config = dict(
    hidden_size=192,
    d_shared_expert=64,
    hidden_act='swiglu',
    moe_layers=[1, 2, 3, 4, 5, 6, 7, 8, 9, 10, 11, 12],
    balance_bias=False,
    groups_per_token=1,
    init_std_router=0.0388,
    vocab_size=8192,
    norm='rmsnorm',
    learning_rate=0.0137,
    beta1=0.95,
    batch_tokens=32768,
    max_steps=9086,
)
Below are experts of layer 3 (counted from 0) of a mixture-of-experts language model. Rows are named router (the router's row for the expert), down (a neuron's output weights, with its number) and show model dimensions 0-63. Each number is 500 + 50 x the weight over its row's rms, rounded and kept within 0 to 999. Numbers have three digits each.
After each expert's rows: "comes before" lists some tokens at least twice as common just after its tokens as in all text. This comes from a sample of Wikipedia text that the model never trained on. Tokens count by the router's weight.

# expert 45
router:420567609522495546457505529538585509513497517551578537418524453524510565509441559425520535404559559473587539502536526493538406553450581528432547499522440601513447544522507455497550546578469533
down0:481502513450536599451391531519483497602549491540483465457537484546454548503538463476426589471412489549582546458530555499577522544558526465495496498527549539474419498455492531497540501421534490
down1:524572528437529519504563441495479397456540605500483596480605531595539506573583452480526458593456417418517513543530514529505546415501564538486476478490578505527475534526471472501448462494480441
down2:526539557555549497583458358525533506420533465407464531527451499402471497411490490455466497481578540475491482475438513548447486504482515585448507607587529494485522548525515539554544596501546442
down3:600409440456471551526444441453467413403538472532518558423501510444456456525510480477543512470466595532477440480427475526452375430537501484411557558541552557515460475456479415402486591487479543
down4:428498427509461472460467453491497489518531519486532533462489542489529579457413544603519468462463471533615469539553466457469503536489447541442453492498509563425524440565522585552559503528593495
comes before: " the", " his", " its", " these", " by", " a"

# expert 6
router:421525544468478529492456563598490515490469453564506490433537535598545508479432507498558575458514622430582498476501567533532495548422532558503551568594448504535431497554519435446520483545415557
down0:528449600492443549488596503539516477441541467473426513494475523407548534532506486399434426545429489447511420454544575471465467437469451480584436494494510442497517535520511463558538453543544514
down1:538496438474480558442451462534555537545532481495482564555568469499462520512452515531459476545518474489502580556471514466462378408547471418476538584504541510595577400490410498637404567461466521
down2:472451486487512450459561484478469476518455403470593519481424402469468458461575566455479594551558537467497510520520475480523355423561509517399607541562503484539529489407482550584514470458548429
down3:540471467483429573472520567392479473442440437548535558505462538453416502450482564419520519446549506535498441553535592415484485489469473564476539454562540516557370542489491484460514554553445491
down4:530506514496482467437408502546543442603529475514417483495489504589543532515429492444518482449558451526523405453560591433498599359562528504486598410534419523499519531539470549397511573455548525
comes before: "0", "nd", " who", "EC", " which", " but"

# expert 34
router:420497564503533538469480564556510519531416464546525468503512583551587550530383466525636514500528592437546563486462557578496514534410524576507545511585441575540424451555510486456565430473473598
down0:487486589474606483526514501574471543558499501503496378496471467516454525507493576478503466563446491530545487530476525452529559478558576557533536535429468449480427510487532507476524435565562450
down1:539531481418535439556550493482477475534492563560462522470538535541497479549608470493521566531413362494494474628548489544476499481523521459392467547535523479550528504536580534503446527490574564
down2:453498519406540430476523461531495410452607424497479510473546534524551538443546485438470461476446516495496512464532537547450567515451530612460512587548331495559463434550540577434555504495473581
down3:460637613475500482446468411536514506471495547473476489516540542487449454530494498460489644525522460495487564453476505563519559470464514423387487588491425522437441501478447457487524478517419505
down4:585500513516534603480477488489473525552587525508494538432479420497463520580522465574508485531453445535554364474506544525487465414647537544485556531527553533472485526558568499519466503452485537
comes before: "1", "2", "3", "4", "6", "PS"

# expert 19
router:452503541516502537502595573476549476455509483584550448533573475586596554490442499462532564461528563464548522488495556562514491623449478587540478524560473526508463537579472489482557497537404538
down0:481569491559538455467500541489522506579624582477528525527486478510460550486452499450509490547535532537471411550530471478495507473524457423510434447437537492531564558520506477476540387499544467
down1:501481498535448474543475455457503490462530487529586523464491501510570406436477602545452411537480394550423470496448535409523532480507474478521494487490592433563540459546520467512558459528514453
down2:465508501447470509446528447536543560487480486487514513508506520482486543440477522462539488533508537580492446525476484569476443494514419510441547590568505531529505371497536494424458473496515570
down3:528562544531446544412469421476516428500482448499486542448501525486486502421559497501539610426551488510511520554422495490510486475453486528512539490480542530546492447515467435574540631509577426
down4:505551507482503468539482508450522547519542543477540427502495518569499506462463415527478558506526532497516455433561531560486364565556501482481477513435483497556506483543525607449603404427552536
comes before: " ", " the", " a", " he", " was", " it"

# expert 10
router:436538481470496552468482567602475507505504442521528474429514539612517503466410504496535561478543609438583498465517588536566476564440494594542559541612465508515409506548503452443511484533412583
down0:558548483544489391619508557524443610394503552427459483573451456551542533526524468507512498422502475502515506467562537469467460502590496571521456479379527500484492549486477545596513506450414550
down1:591503518435533413502503569487478416507586468495518531434548540513451410505495528481490533521532320554481515503459567454441562474451419485386497492615509497467429545509497433477494452492427610
down2:572464453493501507506530403520512517461520509464494454547452446560529460432489501516496475562512501521458413597549496501484440563510414490597534469532470447559457463484526399448493463499549537
down3:581470504490433497528439481480467519515498498438554603461661489430461470553425507475532537481510442547434542527558518517577445525606510471440581484448445457536414520551483424474504493579473436
down4:417532518575471482576436505436546461584499477463462431494528537523473576534504458483465576450586471486507561498529510474468512455454458450482598388509498467529528450547485594587490403456467505
comes before: "1", "2", "|", "8", "EC", " first"

# expert 24
router:419537460522466584465511606537518528478471398550516418451497467602540535438425559505492543450555580504592512403473532529453436532426506609589531527596462545557456621607494444479506481512415493
down0:491446480427508395632497494496473437499583453579513499455419550501496488435556477457480484497524585531404507425651560527516562532466466522519473535439580487501457465474557512482483490448524458
down1:500494486379489409473493509585619594373539431455506559521513489513492613543541404494442577505544399462532433459437490595552489494539583489369517528543483489509392441481471523479460451471479467
down2:491581458426503527435402457471457480527596433418459439517468517576562463467530483430451532523513508459458526532446562567490470549494526460479474554614440499491419465380554549524496536475521454
down3:566488567477564480510521515540541567454423483412489435483468548544457419528506577395541533499463560533505445482431484536608503445496524436531464542531472469554508518504396462519538598461459486
down4:534490431489549582490484435339575501497461476478397539478507507516500540545396480494503419532453502491524445543495515514501436521570611476454543480459541474537554507472499585493521455439504452
comes before: "1", "2", "3", "9", "0", "4"

# expert 58
router:434493482455478494558528496480514565459485440470482516409480563526524549510587493492560533445468590395549544456569478569529464527416531550581446537526485501517443495548423444449519483479467465
down0:512482497512484551460486474457483482503539515471496527483520518512533490445499536466465491482507549485514536406496437449462436477703514515549486479426562457536452595490615456460477456511542520
down1:518435558456521503528544518507492523530550496589432550481618416548406500527516525474433501461558397520481458491563582458446555513557466517394528519491547526585457473522596456528479455511442442
down2:540519559459547494406513482566489400443492434492566524514469483502500502434480459505404499392519483498553586456470590523348487482499483533480549498552569447556521465547506543595465435491564441
down3:509462544451433528540548547464488512520489516390558551367480474585566500625551540503512518486475495514501471569478535485500515492500555394478479481482514485498557569515548603544445560425406527
down4:548533529520513468411393498483487447531557528476558404489495436517428507580456474490571600460517481511554486434517586487502515508582483515449540395460491493541494496482499564530489509432583504
comes before: ":", "|", "s", "ed", "found", "="

# expert 37
router:462566526479433523525520483567510551475482441490561538488425425583581584435483477486510618505561547462587510452505496520544446523433495598494602425528511595503425494519440409493517461553415469
down0:545504555533508437474516461526426450484519447606493599512418501485583488563512573491480456460536548448501517521470558539459533586506543490451528411399458526621536474562559502524456356522508496
down1:525488477441517472473498513507500467565557553484464584439548496548425493548583400503494486464536272498492506592546464495429509448578524488403476538493522439499444522583442528491517505459463539
down2:526510436499421446544463472516551419457477477351461446491391627476483505492442449471470495657476524497432380480501499596476509516491510466446539510573532496589520547425491566492586506454495500
down3:520597466406475495484559508464506534482524465535573503498658558526491422564487539487635511487448492521506546483477439506496502452522492483453565594636492510503567523400492429444416552527463475
down4:494542507484440527468431549485484482546544535541443441535518418526480439500446484443455417500476562495547439479487532546548554481569473446476626442486538539480507434519546522502439464448596525
comes before: " the", " ", " a", " his", " an", " this"

# expert 31
router:450515481511474535553525528520486537451499518468583480521486486583575522540518561482490547472506549400520582482524591608511453580393527588530530432555440513528469482532466437438577396564525546
down0:593583488495524412518466565513511521517513480518412469517362547552483485515518460412534495583478512449576458508442416453398525497613508547467478497421527541370489481488486441514484385462532447
down1:527391464551499509476522498639503500596604576465421568494575428477479600448563594469486475523488386447482564488521463497467445496540532431474600486483579518581595483448476451545549463411543553
down2:526554498445446530496540457426518366461524488457510469492525613518561528470482543481512431480497504461418531548532477502457535499495475463459431557411479605636544473487562536553477483529565462
down3:556482495506472483590480479592494507469478458458548548453598583514529421560522556420544494444463522504453401465465475448448522562598557483459568531475478424508539525473471411601464545428457479
down4:524526468542530570457499473483592470559494471473518480448506470436494391476546478530528461507500475578535461450532533564462523496506378525434489478516502443498474459592461572551600434443504542
comes before: " ", " the", " A", " United", " →", " UTC"

# expert 46
router:400517484491485562492484540556444489501495465498511494434519511553525530475423449486536539435544600435559516500502575533558440560469478571490537536606477512465396521570510482470532459570428566
down0:467496472561424500572513470488432527559587429604449457528500466460402518537506465455550382609465509574495497534515533414535480460576506495516427478471496518545455457542519496506516512484552504
down1:507525448467472406411530507526527477577544521593523482476531464460499438497491559516573505517497359521515531530546463627505432520481474484515439523583525416553531538487439410469502438556513388
down2:488525528390434496464518523419457512438497449485562449499387511513464510451546504456505591563554587541458485490559457568463384429493465517550548498558460464468549554488525463574462500532479484
down3:464580533496514468539462380463398495522470546394539447454507491555501458507490445537532496501533520499531548501523514410469419562473514468464434512528493492420445541522468462460532548547405495
down4:470531498465471508438459473531553511591508542442479478387587466467473462565541425446472481483544489480531415553547501467424507391498560550529516392533589428510522529484548490468486481550518544
comes before: "\n", " The", " In", " He", " It", "-"

# expert 51
router:446477475464492561526512566516486549501516471524532526433405592563538513443483541483556502472543563474492517497443541574520486495456514530524508580570420519486427455548500510526537516550545478
down0:506445514555522422389449574425591515500536436501520445525484475462488467496538431418427497571404486488540545410561464519518536395536445490493488555477517568506530419414642486470569427477486489
down1:512475523537495569440506488585576488519547495508459596442566501541399457502607511540487482532547405481506511496538522544440411514544531455536531638535595526548514479519540426464478536484537548
down2:447574433448507491464443532464503524466494514495483597484471618496526600474459456450535472553570497590482444491500433489459515508457594519529547532534482497551449505500495537497444370506578453
down3:514547448527459533528502436499494475434482558418561535447475526470498387442470497446523604613450480540501493521401520488448447480548529429423487542517572466511525492539358494412473503538409375
down4:473503490520490455473544478453432500549564586528565393395598484525456439575521459525499470536457564553558504479530413460514468478529551561576628464545530488475558490581530526532501485459453568
comes before: " |", ":", " be", " (", " by", " in"

# expert 38
router:409563549494472505455456605531498514462433504564503498466538516532491508526386531529518609452567608469494555549530587518540446536415448565492521536587475545470453493576588490426532422557443514
down0:569535478519497474468430528507514439511470483462501511479486471443594512534476440449541470431454567552564553495604480523588507553581436553471501545479467537482524532493460483538475467366461516
down1:535471474406437510446535482562462496498445474518526541505499512524458469597447536478497512518388415517418451561471620502481477543492571534469512578517554549564488591450512410486544522479559555
down2:523559530446460542488515416520437520515573442450489515478513480527419491434503568469539510506546472447435474531534512548458448521518605491589503543611544442587551436461574536573477578452492510
down3:558568504510506602459541402451501487476509462443538486509510569561476468513502538545442581526514458518433432539468524556575477518569537485473583555499519499517497508439553496476533581501484405
down4:480593436479489489478477508541484516521548542472409406467554506477452482560540449574470504450483516545558525482466466510503483482519547557432522502529538477448657507521596441553520464584641520
comes before: ",", ".", "-", " The", " that", " zone"

# expert 56
router:403525509443488572470527497552529457456437500619454524537481492503526595565459580531538477473516557419544577497557539498548409534449473543483533469514490604609472547495542422525555487552434486
down0:504457503570485451527397538441486540547468439518446691544467494493473433453482542500450463537545532525482515554523508450451430475474441503481555513467537521473508607542546434518388452489563502
down1:527554580441516518368542548478527541418533505401538564453615532584425574593581512518430533496533313463500458520542469499413458423539554480517471509591538483532485511554530528515558545426524519
down2:492557604491418536437461421540507440496518510456408581498467501472553543434521536427451461579554471408535458480547555442475457459520598524401524610523358536473448586527498559498490498534562493
down3:556490467555493530532567526512442537490509557504401564500576524509529489474371517467464528503599496557548481510520497523465480503585509528464541496431479555557507509509414527533524599513399538
down4:464506438481443551494399489407533454488569464519471505508535506549433476461401416487498468533488451512542514452481416493486470492480553513433550459553499481416529511608545493518432476476528504
comes before: "|", "==", "=", "===", "9", "The"

# expert 32
router:405569425490486534522513490478503506473447432554590461420442494575533542508488520504489580472470619474569474423509473563514418554454526555587555463552490502471450515583477415449523451561406534
down0:554426502553426542487520531517480463392567536502453540522443480529516535539561659475486510495497533485497519447456490523538522463557531517542502518536555438475453541469443474425506567397560448
down1:512540488505585504469510483539484491543479485502524443536543475567484489492576503485436388479370370516511556491491490516429629466564473518461465475436526412452517525415468466436482443498539530
down2:595513581444534575496536494631526514418445409510549472555477506527482478464463520422521483475538486538515452521526446551409639516518503546453507437524480642496485503481530520475419529497519524
down3:513635414535566582520485420373523524572479428509496563450514587516463512528491566435501517526623517501505553519456441537537510502558494451612560600507484502487484492426597468580499465577499471
down4:502489508545553516436415490499474511528562512523410494573594466576530488570497422509495521485439527523642436524410489435499445509580513498468555484540576479494478516558524515514562426424599554
comes before: "1", "2", "3", "4", " |", "5"

# expert 18
router:438545543475506509509488576569648506480483440497496494432489534534607468429403517481483552528529601454525560570486558550513479612470483550470493505574467565532495614583502399483471465515468524
down0:559502445474530486521497537465537447507485552482442472526477467431527496536579519484488453492522446555454404498603490468573565475505556468473503410368472524513496528563549535561501440586553531
down1:526548617505515525386517533520426448474572568445384531440542565634414571512524421456486526511492358485502454457417529428425457462527467435490500446468528451606500496505503459537440522480496533
down2:473542488451484529496535512545553427494634456451489480417528512516475507461340416480483453508456507522551502475560420522407438601474486444571441508561478499548527476547479632479586481434534545
down3:539459398562501425486516456576660455488475441520552517389554568450511523557507529481536468447420474499516448467520441584570569512535518509482496463609485573575524478411509486585526554538463394
down4:576497458610454489543518440501458458475625559509395434570565437442426537547506546537501531626530522479547462514569542627512457594509512500442651430486518533522467452434524507468503492507512498
comes before: "-", "\n", " than", " known", " after", " used"

# expert 62
router:407516550451430525498526508573491537461505493453541504457449483618500468542463484511504523521485542440524574499564527564572464475505517561540486534532423530470421518506540521485537499587498530
down0:602543519445512477447551503393508478440533488532462548500471545437490458554520529483538523560494441528564471507453465471464570447500465465566560473502482493463502429557448525478470502537547447
down1:462462517414477452548555503507483567538573488468567518495534409558428510405517525451532454490501406488527521539469549473475546502494379515520529500579502514606429473521549463524591571500535426
down2:502543424472584578579496393468511502386521502441465473445470517554560524441521578534429508528513456492431501512558417510467483409466519583494486542511523508515433536421457502498555413500474409
down3:587476470564521453543540483404465422467489484545532509531585591509475528590565510512521451439500471528524483490462469466518510543466405382423459607384525509537467573517472471541559602489527403
down4:521421540472496527480541475517427492497604484543494492432539474475501559472409533507503640467549482474458456599468454472518436439445522523460594482518518510538495543579483526616441444450490539
comes before: "s", "\n", "A", "E", "en", "N"

# expert 4
router:445616477472486539505514507557492556516482480477520453530478473569516515448468471539571479480534602413539498510478566531530514593434505535500497554507479506546453549596580467449581456551466567
down0:563501461550470482438425429437372446545461499532515492581424440497518616525499565481488493456535450516509464459444524484499520551491495524455466534409494601561515527396557531479447407478500513
down1:578527466435484481456544496500485483526591514447494532377521511539458545467569483503600487514468474467498496558469461450389488499416503414550482507632597470546485501522523437515504431477515524
down2:519500516444525508584516447645494514503527529569505463540491466530467468473464490494368470468402549390527469474419491461477512480473469586489519649546468492550546512458497508525525500448518464
down3:514412455496451480478443546550590500417545522457527540447507549496480486500477510484489553500494498532561509469483450472499457539446539530556517451600462505521522562404462368558492564530369474
down4:545478465548478550455440481490559469531579504540492424483585450466401578473549435569554551441453500534628444471534505560507505528465564560486604497434515467444514493478434496494434599454486542
comes before: " of", "0", "s", " a", " for", " that"

# expert 21
router:420523470443412618481435518544500481510466522537507492465505445540551547492386556518537547471522602421561501485501544511552443565473492554541540552608451534498431520541549470424522498566476572
down0:568531554479491369571419458507575448531525538520368516540511521510510532520547467536526377510486543580444451566588472439476576548451489490455461495487553524481483538552547512553485490471488465
down1:535517369559554480532518508539520495495510460454490465504542514527527474559525547551475501531428376487459449605572545521495504527482453460508548501491567488562525625477395550457548448473522533
down2:471494509389448416516526552509437454537542490450526528504490545468491467484491564478423458514572519504457535530520545468400444485491519475490545523642479575534555479450602616570488444532513538
down3:527489535504436432511522433493500476530540447514480620414456600528497570616531521491566471470484547463536476425426547509511542542487551458500473539393476521541526458426500467462559506468481511
down4:526488398574354516530479510459438497543428515442513439544471500517450529546454543528490557494533524536523468415527521489443560482503520543428536543519580492402485418516450579598563584477619520
comes before: "1", "2", "source", "†", "pur", "mo"

# expert 48
router:434565434512433592513518541538516523529499395515526486492493510536526497516429482454541524482451618390570554509532533561532452549451495599510566484539483512535460516537534454493511443515510546
down0:520548588481506425492507517539496501506509473550481392521499497395538481590523447486476395586522415573579528367568619467482485451526487545530365469479496499505522646457571487586530411452562509
down1:446456529478486440456480499548452445498621543496459584447469469485499426394514488451568534508508414437486481505420485459509415518559387521561549499537480490534416506519446490550485420434452468
down2:472495560502525489514514489451514499540549417490483502478521531515442516509501523499522425523444503454436559652426534438436433531469561543410563562524463578489517470471550599488510515473638465
down3:583535502505542490460484439546502479519513402463549522478506526580542472515417512525485557505508487461479499532484508477541527550480460498581504553418448527524470429505524538475455556525456432
down4:509485424542532474469427500415512533545560549571486436447549520469456527526487410537486572496522470556564430441520555524509544486593604516484572490497626442494509493535509571596526471436567575
comes before: "1", "2", "born", "S", "aged", "T"

# expert 5
router:440597506513401582464511520475485549504482371467509481454464479508505591563467551446572528434510561415543558452481553525508500564481514563583543490552491569448378500533463406494498460547468523
down0:524537604563528579456439556523411434590533559451481420523420446485528455549539375507554415427475550527509544570541478486486478502527576467494529523509500498512516570503415477556409530486471439
down1:510562457495503505547494536505454523529581555509414497543504467409348452489533496463445552530538422443479494473538498448572517407532533372498516508607597461460496523506464538525528401515496514
down2:381542530447511505450490509457491549502477437447486423481518512551465466486487544524388450516460533465600503543605449478442410522481594535519480565563549506494560495484533529524567518424524574
down3:529609553504498495582561428540479520528500372554556571471549528517536456471464512495559538509484501485536359471446488452564520526563539502462462576579445516441514518509451481444525547499486504
down4:588555457498495491512505513414532447456529477585536567502552551512537620495553444470432525499508499479515504468470609548428519527544558602440551500517523456464462422436531473573490457443504491
comes before: " the", " a", " his", " Best", " their", " her"

# expert 20
router:447561436509451565501497551433555537510464446434570501443494518530575479460500480498509454547438596377574606469422513547516416537530526569500521431550440600545428599479448556497533476500519509
down0:496568493521479505526412512462464504455529485496504485521490482428585474514525480433510483559460516583562494537488538424567537399480470536585450503522425502439429475464510385517531477460447510
down1:452498505460382517444507576581471537536581432628482485506489543479491552553495457501441470549499427499518470558608482539568532525386486566405465571536535454559510553663513462447449503536560568
down2:503519577414398497526618442464561524503518469506562501445495507482531575528476602354505524515474555493564536563527496587474511484501560560565444541584464508423497501473557567407488434459594496
down3:528413473540450582552504524494539490471487491550444545527495565508533381474479527485533624504516516480520506587435565597564515456559469461471511596526441538451509405516470433490536535553460516
down4:556524511491456516419500504422458569526518569509438486483564461535484446488392459484515583488565448520597454445483496554521514462498541538471622512485461545429553471439509513546533477518541468
comes before: "ed", "s", "ing", "ment", "d", "ation"

# expert 52
router:417611499489467545477513602561511604485432504556524547466520431579527502508439511425556530487492560456550532507512544525558395543503526609547503457558462587547392474506566458478468458551495603
down0:543539465554478464542472471545448479566607518541412540488459487522450633460481456495521495446480455565475452455502528516498528484603466511493513568524506607492425490535506437527461559580515523
down1:568458501427489440397509460520535557493625478521497486566481428475418512509498522516540506472471342503491458529500464471445450494471453490401496425557536438464457520555445418492544492459465588
down2:419582515486469516473460567514511524535461373471587507463514500461479570458556517458517547508572456501561504515646452482416510537476505598457512529583384545521579508447451537454537496428464472
down3:457552434563548479570457542560524498515583421484543529401506529598501513514489498456522609491517482528499525565433515525557552455509505480501496584539515451566448539475484513485500518579390526
down4:521531480486488424473387459429501472556546512596449462524514513396447508458520377468494479439517564540559433482486543499504520491466505444451547477378533486523492451514542536523540519386544575
comes before: "1", "2", "-", "|", "aged", "present"

# expert 44
router:440485544516550578516507556521502513504426509463510569412527533519546580469436545433553532437480609457541546435423572499479475463416522544513466563563474595563452550542501426518518527530475513
down0:521562500455531469588445467402523528409479446497507527486497601509500558597569466503505493568414480471533466582524461415444451586538446550497556437500530524545503496476524520510567425498528479
down1:455464511498481513534447489423490505528471480472454493585522555515445584438521508504566489550442398501488462582536529478506529512474382453435492535556428486472555501543505480451535459452475577
down2:519611527484540417533532407531413490443500536485419469530402555527485533539547436424400490553458457542566557501502540467478434525478494573479453569484524526530462515513475571569515410397513579
down3:564464500415461433560456433494505547487505489522506500397456589539537543499495486486525546472453553603526489505432486516537498524548487515531513585490551513570516458489526469478391542524548386
down4:555522380474473516539549555558524542464500504533511487435566496438475499471575489515503558493454504558556457470479598550495534547547482460455466564514558456448547521578562580558506493446520516
comes before: " by", " to", " that", " a", " the", " in"

# expert 7
router:437536540481433577421493520533450484486483488591491463451532488524542549493412503443560574418450587427551514565457490538524424617457544574547539500584490532553410520498594468463566496579496539
down0:499502590603521586612471463529421501564519486474531517471415475440560607511499497390520569549489433570492487531523509518480555528557519501575455507403439512434485350421531487518537502481410519
down1:513478532507592510405491470531445435495574503487426552534510507542495589509549515472508507461494361572544442489565408457445576444466472479541472585571495459538519474517519524532508606519486546
down2:484584530464513478524609498512528429461512405460519569437471571489551613475488564369534554571491493435584486530635467492483511456512529555491480634574486434413499468459496545396486523518546569
down3:526504463454424532515496501463468554310488441541551518488507620516472408530472524392576421431550505504426504522548532467519553572467570458484450495447506515436486526461441486450522513568545394
down4:549488451503474431482497521441468596509533493483588519463484584503509504594476429510432541415507530527556470477491487616491558429518482566503539518477562423452528490519546573541512450562451607
comes before: " of", "1", "2", " medal", "ing", "ae"

# expert 63
router:439552474513453570481514563574500556519423374521541498506538479588570586509455575536546526440524524416527512399429541505526423534443528518525480457549459557564436542513519565412574417544472513
down0:543532487558461505548487523554470566579511529467526406614446486500531583463516478472488530424482481427510527478526623458392474486490475524571471603516490590511577552517503419564401544607463472
down1:506497504398563547413541544591478537489587500597437569474552513474548544518486472530446538580443374539514525557581579480418494549573481507455539572566592511488501557511471456518504516409548517
down2:532557553450462547515530519594530415402481456486527510518495531452445544506512482480532550530476454503481540555490533460443456524521514520490518543567512540564518521447503561396438459477534551
down3:518538389465533573568404462461576442516363476575547555484549521543505422431458574448517611550552469471522409539456552554457487536538531459505586579513549488534574501446436547455527531549453475
down4:475458460558550534487466482527485506609525510546481446548556569537471513541433371545493495518497558506575456484469481581407501564589630560469493514493549453491453465566569589549555480468506549
comes before: " the", " be", " |", " also", " a", " have"

# expert 13
router:408523510468483572497511516560486502487513449595476570472498552581578512450448519498525527485549628438593500448533530535582486584449468600542531552592490491543422510532539496463544456517444559
down0:517527504499493497544475499492500481441476530536523569465467457560475566487515447422430395586480621441522566481451511532478467461513457433597459484567484495415491416474597451506454474450436601
down1:574510511501444448452485437529477480575485581391411551509533545521523536458483521535447578514552387454431476538568459592482507421447543489457520477546559511491514500494459460550515516438468524
down2:517493518373455447494527486486517419433556539395407528507504512534505545522490592489408518497494526528426465585486502517490554453523422531526459643504451381599549465582416569469386509422560507
down3:543541476557424448546527446463467416494393497546496548480529541567575550507575563416523565418464495588443415428435504511576468519546421502560546515521568553496468565453469416476504553535399491
down4:496415419520502507443466509430515486569662486489517401541533594543417481492522463547499558501501483471525377617548480477534470599525600572455560503523474539492497452472598547546567487465583505
comes before: " of", "|", "0", "9", " to", " Website"

# expert 54
router:411527474447540515490537537576470507403484509558529475397511407552555503477499525470519541492475560402539539485529535559537514532433470509593473508585384518486431501571503459446467491535483455
down0:512560466508440489546416463473451511449539567544427564554370435466568507586543509477496560480444536589500478486481435417525501359560486449528486474422498524485479526415528384538530429462524503
down1:446538547406533390493503519531483461630535456548494582511478514546510535595519529450414483506486401446472531527582470510515526495556450531479553446516536506548582470595475512473464509488645509
down2:519587557492485507597433532504544539424538484407547438513554557560483595486444490469459438580516462448544539665570459449491563538506579468525442517492470493533532560468447484451535471494528526
down3:586570478563438466489485504561410572421514450626400509493568422558577499428524520496533577456508507478515444473452502471477499482527485554533492625544488549512465421430463447498401521432491425
down4:522489371515458444467382423476506530542561439478467441493533493558509489506465394479430532452530536482553522510483623521464513595562523555551596494529533514455554496479522551487502499418514633
comes before: "s", " in", " (", " for", " by", ";"

# expert 14
router:464591559497486552496508524467503600474517459458554504340486471541519541464479501462526505406515561422559597471486478521532491655444489557471590440537502558554420574563554505471541419601507550
down0:605448422520502454475589515603561423548548473437436505564480429441546412502576407466549511516524532508449525604469475460417473522571497512518487537475419480476483515474536419476492406476464420
down1:527428520496466549414478519458479467542490416493530618479515501496566627511527434502519535452455451480521432572459534465581523556540475454480544523576532524547507539491498434528465441463514507
down2:585535449470475438542386442531451552443538485457569487453447490459495553535446476499418463428448502508521512521542458516396498544522423513518540570522483560425531453452565591516505496450555513
down3:526445504407480511514521550501526513423391444529528523358527522483519448567448517428482489434480517566528535537472548563519595543475511427517542490470490525436485538488459446435503445516500509
down4:547537421395475531559583467502538511566584512523551468411567501500418450591585480547506591472396561486510401442456500536546504496554495575445623561534537515397503494553528554507446533491564426
comes before: " the", " a", " his", " her", " their", "ly"

# expert 35
router:421600528478522533536483603571532583546451483610547507544490507514551522522475643467516480506533588380550574527520571528585472521447505609434502475539471553567461505487503437447522488589449592
down0:522530461472390502542562509482473500563504522491460471477503514582518483504506504464509487586417527516446409386529544479510478481612512510474439571477518418574443545490496507611430474380622556
down1:567510476493514481450515483509477501547563475535551474465473459569499582548462468497473477500568349524433458516550517519426461497471409490517486494513501450508545469508546512508491507544512546
down2:524517491452416477565492440516540521436497452427608544481536590520542493488466508552448459453507522446549584473553538533493523580369607516488526478563483518389485419406503487498496489488451503
down3:551497493494453471566502502521473479419504536518532503432576561515509474582480565396444518501508516493555452489568480483561517496437522467453497621511521554503505502476595489555541487614498425
down4:523577348566574558471511504569471550431618540511506489515556451493522527434544454542418466397468580581524413445499568625513550503535402496433469411528523487547564467556537508519432545512533492
comes before: " the", " ", " a", " his", "vest", " which"